python train.py --num_hidden_layers=10 --experts_per_token=2 --d_shared_expert=0 --router_score="softmax" --lr_router=0.000733 --optimizer="soap_variant" --beta1=0.95 --batch_tokens=[65536, 131072, 196608] --train_tokens=421000000 --max_steps=3664
Below are experts of layer 3 (counted from 0) of a mixture-of-experts language model. Rows are named router (the router's row for the expert), up (a neuron's input weights, with its number) and show model dimensions 0-95. Each number is 500 + 40 x the weight over its row's rms, rounded and kept within 0 to 999. Numbers have three digits each.
After each expert's rows: a language model's description of what the expert responds to. This comes from a sample of Wikipedia text that the model never trained on.

# expert 9
router:460483523470512468422429468509479550433526574515372499512378523503541544549520519443510473525503481569532518462516444442483502553514471409510528538486456570519497435531490492481507518524522536560564440445486522472425464519508518531510421489631546523501554568488515548517584462473480558479
up0:508542446510518451454401483585441517484508567550466452542438470467509509484502534563513551483439520454490520504418489535545482522412473528547544523540515524474470468442524522489454473563530513520536516549512487468512508493571521453485462455457508513521582536543529469528505522454516464480
up1:434447567434591594564512491520549409536530476418465436466417492516438539560514469522454448469493512500451493543505441571467547563455501525548443512515518554523514450491568468504373517468529459565511513490519430500486503533596450532469541521494451492512492500498436483489492522526542503424
up2:502519528464553510453490580452427492486431460545465433452437560460550505539521502460508531480488492543520551454533497526518457452533520469549515501522567572545499436540492509511474578572485468498472566500507468453564505507450489490522435546539501543486486495440443459548499433505469538435
up3:492541560407496560532479511437496535487493505533463582513466515521469572549525520527428514514430538457545532524451508502520472517542563450481517490522517521457470517456530485581583536571583470496453445554472494476486523476491460418477480473405456494460463525538526474498577505495586520503
What it handles: Table and infobox separators. Pipe separators in table headers and rows, plus infobox field starts and punctuation, such as |, - Place, - Authority, ==See also==.

# expert 29
router:407474457571498542424414437520491524481540532509400507544513501474537613508407471426493486536492508507507521522518497517493526481486459433530521583551523551431519524500485498469471475523500456568451459448478525532439443489498560579472507489589550487541486581521447518504522527544522534466
up0:537465509420530451441553534490507463498491538530448487470520462481459495467601487495474530432481540489590524431528494440500497521494463538497487493527486497451472471508452519575480514464507471520481509481517547488503536452557526529495462523572559525482416566511455494543541449463583524511
up1:550467375528468508499481514438488466490524428526581540516525517473458485536519448543492535457458447533517457484480529540426425485496516466551493471486497479465515455536451533438576516518480561498435503514496492496491478452475512486482543452498504386526567525497454527517510463505515560548
up2:500488518539494560399466554517438544415493530470523441483508424468455502528558444458543563507516552514460506450534507522497527431525472469472484532517528508454499447526510470466502532478497490476460466471432519503435510539492503532602533501567491442508536551460488500479458528597434560557
up3:468441487439491492496474494481489478487608512476454478534485492501467499570451491525476537530538439463517535549473547514539479375474508490520489543472508425474562468460523504399540548504526485467568587466470552459414472463419477558501509447476545603485515590524586475534525532543521479445
What it handles: Table and award headings. Nouns in table headers, infoboxes and award or sports listings, e.g. Party, Total, Chart, Track, votes, Film.

# expert 1
router:526542446463484583559504360490543497530545503454524522462512393537496490505546502431518540512545444533473565517519520498479484533542465496507508453564482565493482439495488516483483510526526535469469449477455500523502552505459543506466525508432508520514525485483455563514455532522515456498
up0:584521490426473489506491488520524523489512511509522503578466444452449445503532539545571466510477494465512495466517494476524480466524531520570498524561514509528476552547481494531516488487471454464502496490475513505418452429523504446531518512487521500578462496502523533546491505550436530534
up1:484486511534504428510488529468519516564457494492462475477447422459458531498458475473555479558488446424528550501504509509470481494500490445588451496506510451461493467451482544480530538481554527577519469495519579473588562503439516555540465480456508520456405516506518540572460451517435483506
up2:520465485429513505440488375451465439529558466523532437490528508473539490467476484469504489522500462447458430450510492487512428511444556543556440495501521555494493543525476463519436495465491542531471498537451509472523489540461576550542481510429495543547494502492501458526514511487472501529
up3:481518534478581561482495477472530515475502497504513471513470498545489464498431518521504480481499481471465581537495483523498535421496472503508453544475553479501555464484520462457422445490518541531489490525509514486389497491514495543460498535460489488512445512499480474448503528526497476451
What it handles: Capital-letter abbreviations. Capital letters and pieces inside acronyms, call signs and club or league names, such as WAPA-TV, RAF, FC, IndyCar.

# expert 18
router:514517555479539516485516494520519502444511533491496484425516448532497434524577515557551529511539548526553515496541438559459478461429512524532481534469506483496475397516490499480475456564499491415515515498467572433585524488528505458524538491496476457494493527531534469471430524524495480443
up0:461492501474500526493505482549506482505536463439517477458523556447515512548523467479526527464522511508471429457469510542495548504517456472579531538502594539377506518502496514522548511495436430449528545572503473560515505477554537569549530437518437562427543483564502509446539531474503464490
up1:452479531522499504518534491457498540451497463527499519539510454546477490528528419495531508499508526524526518494520408464491560514538520436494616494464495446526481480458543465533545539486493578529466568492438459433541558412494511517576529492511520495576528522458515481493456517483496456507
up2:549534478520483468474491461574570428522543496538526431504452465418478528529516470489500544486539507454474487529481478546539553507494463555538494560546531512512474568503501470484500477503525508466444497470476503498466487522537501515497506517455549503423509505497498604434484469469459484462
up3:445498460400477521483432462514527430504467537535518456495478511544480569537427504513531476501469534513525524486443550584494512490460464526534504429456476522526451542572474488557476533526479460456513533484459508437516500606520471472503463527500539446484520583487530485506423457481489405567
What it handles: Personal first names. Given names and name fragments of people and places, such as John, David, William, Bill, and pieces like ie, ley, ton.

# expert 10
router:461459450512484513543524573499518539457472493558494506502456433527504502569501549506557415492424464464523491455515511500523501505407485523462508432561498470457470514477485513527455584538508524483502598492464428492640558484515465517503466503557444502486541459480464507474485520544462447490
up0:497498514509471461504583425509490507478465545489451565484495506516540524556448519582442524535462461524413490525532570555530514497530527529516425572566498489503473530516452449506447489524474568540540502545526490474473477552530527539568504499473516522501494474481589423543446496504492532487
up1:448533479524494486510413558476494483503467526499378515565545544493493527541482486474499420518535482470485520402461508422488486503503444544396511494513446447451469500464484535458512476543512453553572556470470481468527569475594553526514512504503492491568468535510408446552431419555469526509
up2:507522476547523567460628485525498538391509482520576492476520512449464486459476497509493504540577471520515532501387489533486464443546504478566473524527522559398555520504572522447559485491435535465521505500435463530524453436429425500535487476512511542453523530487541497496442453476473478458
up3:490491467498583512465494471476520487449520516462567477535440490518511434527561562603515552526499494518493556514498523424550573513503499549542544516488528539512532453519506521499489550457527484499515541501451542445471444493532559513485444443467538525386549477508508631454554423575517488522
What it handles: Year openings, titles. Leading 1 of four-digit years after dates or "in", plus title words like University of, President, Minister, brother.

# expert 27
router:518528552432471549497488436569515489501610467460423491531512445483424519479540521478499457524451389533510518535469471542482621537516508466552504520573487498474511522490466493455509534479536556452495490495497552577524510507513526478498497448470469488534554481480440477534458548480502526521
up0:389467532579512484501435512583462483527554559479506450591508419452462520484523461452525515485520498526526519506454457402530514527481539494584479493557459563461522473533445446463486470502525530480500502522454446452550417495474551422537522518530557502484465484458435484518506528481562487450
up1:486538460550496521535501567492489515477524512525486498461453467455565543500477558564451482491464502506467417397504490539510506529536528486512498478467520513401521463499340526482505412541565537468445455472566512530557465497431516494509485509475498551510601446551463523549470434491557514478
up2:477497483493428530529409485510415525557480511532436491519521580515458531563507512504517500504434429523516568518480495463523595467524465543514464456467524500499494563502525527523555500534567480464543563510489507484517520545471387474427522475532496573510488501513459498477529568481503509471
up3:486499569552419509440512538500544489487512501470503513455467501504458427439496474481462504492505453472471491501537474558531566449516485543488493491529507483505481478487471483455512490538450586574544519511498516566478510582546453554443516377498512491471500549450544492602535546409527472491
What it handles: Institutional nouns, suffixes. Abstract or institutional nouns and noun-forming suffixes, such as government, system, community, Department, cemetery, -ation, -ors.

# expert 21
router:532498501478432444536520448477494559548492475484446546500500424504425485510542506545512483450508453475506547497493571468467459526535470533487537514491493450491537481590571521518530571535450553536476481560524466486486521517485492478432452477522506485575489544545521521529495481495482463511
up0:476546485437442483582468494503470480516512496535545433563538505512497476509532501496468571425487500509506512475478473389496532431470474512527508535521479431486463474413514573520501460553572536583533558502487559515501488510605461484492459506449483439511511592543533450537510523583468494508
up1:518389497565493446569474424478494485556521497515553486532526465440552467480436430572497528519483477461514573555490521555460467500475499526470519538522518495483425519427505527549467544525565472455550537519503531491505561532467556454506515568453489519500582471499519499472465464502494473510
up2:420501452478461479479466484530482584551528472512473497516501512531550489497487539470453557462543521540500525504494572522483506513525430494389527427518469551460513471504498474532522418537510531455515545542507487490522504486489482489524551462511529474444470588491515520473485488517526485480
up3:550513510435474472535540468378473541456492476537415544503478488536468438498452512577431559518510418461467541520520579511509494530532477585498454460473499554522447465500551508476494512519455477493569483609510490485582413571504461444442481488491481485540482496474448484509494482472501493468
What it handles: Dashes and cell closers. En dashes after names in personnel lists, closing parentheses, and pipes ending table cells, such as Kenny Dorham – trumpet, 1989–1993), | $.

# expert 12
router:526551514530549488559477539490501452549498548483472502509484533533502515509579470464463524430512465529457497521471439458529452484516514574512448437472517493433537511478497474534525536550502549448504463587431543518483482488543498584574452490526532575533477505533447607472564461569519601536
up0:480481502500500527464503519560528476410501499475497454473503560456512527555488449462611517531499472505486537517501516586506568466466406517396410556561431542499469445449498537506463498541511527451493526484486509522546504507421481484473523529486544489468587500521501493494517500522585540428
up1:440550476550484552513499496521459558422487510472455538419540475525488528508541552563519476443505521521526496547507516568513476563496503471446577502523489454500547479557527472476528520459490478485427427511449538444485453502501540495458500540444574508508460494503519451475513473526452547539
up2:486506493512510486524464519508524492481542411444479471459461502433562524453548546484524540524437430485533424494487459497476569455498521489516472522542533652501527438397480487488514478534477507457500481527527518466555535541447449483564511471373554504487485479442460401450445483560576549490
up3:474524584467437543479567574498480448470483395500488472491554589518460521529422548431511505487432532528489541496429512570529511520540422439499489426497493497497472541492500492561568503546470536547514474532529498458521515474499564392584446467480521527467488451483471437486482386487486453464
What it handles: Paragraph breaks, opening capitals. Double line breaks, section heading markers, opening quotes and capital letters starting a new line, sentence or parenthesis, such as ===, (“, D.

# expert 20
router:458438503483493459525505499538490499531487512444504500512504550490525533465449541491519388508456536440420505548549519494503525507497489484427520417504489554543558504487525504543566426442454449502543478522539490473450463539473582529463475472520469500507490483497538433539529527540493525463
up0:499462527532488528453506517594561546485485522506533444474544568514441519528489542427496481594468495522514482528503489449558490503528523545533493453555470496492500473562491496484511444530473482503500541513517494528434511543462554537484497500506488526489518497449489505425523505495518518416
up1:515521521597518506504478561558544537526478506581465424458504512508451485504518564468495469466569501536468547544518514534466468499505481495480485563528491435459468516514578494540490446501458451532464548461488509513461512516508489511483428510492428463500510456552480516443589443452458528481
up2:526433567481515468508514434556475533469445502494513494490515609483475464555591477514447523488545451507426506454539530545452458543518533475520547528502425469471437506537430514461482428560450503479517533532470544518452515538469590580609502502491507516492478541498547486466518510528503448449
up3:518461537468479532473445511502471462444494523473540553480462470512478521532502449561450421463492476521495452516447516524528472543560482460450458555461452520538483547487455457480451435450500448506530476520472443542482447474507505485492527519423543602472515537503494509521504520507478446442
What it handles: Spacing before dates/numbers. Spaces, commas, pipes, dashes and prepositions or month names standing just before a year or number, e.g. Miss America 2016, August 28, 1990.

# expert 31
router:505462460551497488463509477505474506549520531509533483502562538470451511494591484523535423444515498436475460496508558554522478556551489541452505442575450506542481519500542500454487523539553457585561505434562548513464569545489473420479514486586487538452493464446434464512575535400546505541
up0:512530456524476521523579476476425508502474547464475481486401542413501421518506431470471540527508545496461498502522620530559586504479418518571505511466472448430538517514521509518442456477499500467526558511555503491467569531465468500535554510519460501539509528518485534451543534519492524484
up1:485515538511592452400484512485506493453471577440529472478528541449495468581490448518512522469549486472510496549435526554462510530463431440472427566427632538545460546521432514413496480479497496453579564489478518513481511484427461440535491516468535529507442488578478484531490535500534556482
up2:512526466511503562521513496515496439489415468501538479508498594502463490525532453415516495499508462473498453464526480477557486596488573560544519459495495550566474500527537424529537534523456542493519479508498520488536514562528515499465486513412506482566583499550448544465539444524495472536
up3:467525567501474520539513493478427610556529430466474415537516514533474478450538436506539407550509445508571542508479512518526488474511500515533528492540501451539507466497559435502458478544484459495521418483488539544558518559512582502560474489492491452544529497460454477542456589565505521549
What it handles: Line breaks. Line breaks ending table rows, headings and list items, plus leading pipes and dashes that begin rows, such as "- Clade:".

# expert 23
router:530470553436459534434497422527497494543482524512542516473437462531488429605582491496510514420574420510488475479520443567509542515466476519636477554503509470502446565522489516511504506531579422400518516510558476543467426494471498508468480525484532532466554480467448530485454528512502520469
up0:567457532479580538561346454512500485462504537502548517479468519583526474533501488522498462492507479464515506491547460569570548441428569492490515522422501500517499477511519590462539498492451491447574571554479585471532419553493490471469532540483488479505456486532552530533469550520531411474
up1:498498432485436514517499494528473453468419543466494469564528524544597514488494459523478461499452450504475573459479508512400508496535425489559544518511488545478484479497495493538513451424523506593498477507537489501500557483457521490484465561489514541518496467557599543468575480473486495538
up2:483478496466542542494487480517544529462478498469381420493454443427541478447551404444586494495452499447589494415478508401498548482492451497525522468493439485577469484497494428496521467495592461487487459478499464471483475597555470460542505474495533467512484467485476474503587500522439569549
up3:526526469467509484557515403555593411507512539515471458529388457464486491474501534519468521456509502571526538542490522464507463521475446533491486525526446571532490506466566477454495497539552519514488491588493521527513544474445532560453420466572462553537463505432510521460465549547430459537
What it handles: Year and country endings. Final digits of years and last pieces of country or place names, e.g. 2016 as 016, Ghana, Zimbabwe, Brazil.

# expert 25
router:528501506466488488462516530484475524487519460497486531450488422516545494476498470514509463551540500496413525441447473482501531504475513510538519419496463502525507476472530531499560505489498467436538526490503482494402513499403491567465514509496474548512499593521490515453518468453517426525
up0:422554541496486507498521483452476488499490491485483488503491538558567554473462525517443567572549463524447532573466514505466447536525496488535446521453446462521443459511485502475439467487528532530524492496563406486477554481541542488519435492459452497477469442537490520535487481603476512456
up1:445557465510552542457496586438451415487492532494487450533465478481509527479522486489464507477586524455502495521513494637434514509541499572534456543475509478483538550537507477524447519478531601475508497498476554499531496515504523504507539504471503461548510523421549492414474562546490597509
up2:506510493488472560531547458449435487464480490481476494456531552503562501478472511524483476520530540440468491503518549538455511504517462439461429502476530477460505503564538558548448495506514478468478449462516491482555508555465510549523574526420581453549522500490471522512450501491485473418
up3:522470529495487517579521443467455485459486521489558486544556449485491521517471545501511449500521532491454518543520550491531506501497564438492536545473502494477529475550468446502458512555506504488519539541532516449483522491525514533522461530525487489491462446545472516465514418463497557546
What it handles: Subordinating conjunctions. Clause-linking words in narrative prose, such as that, because, when, before, after, until, though, said.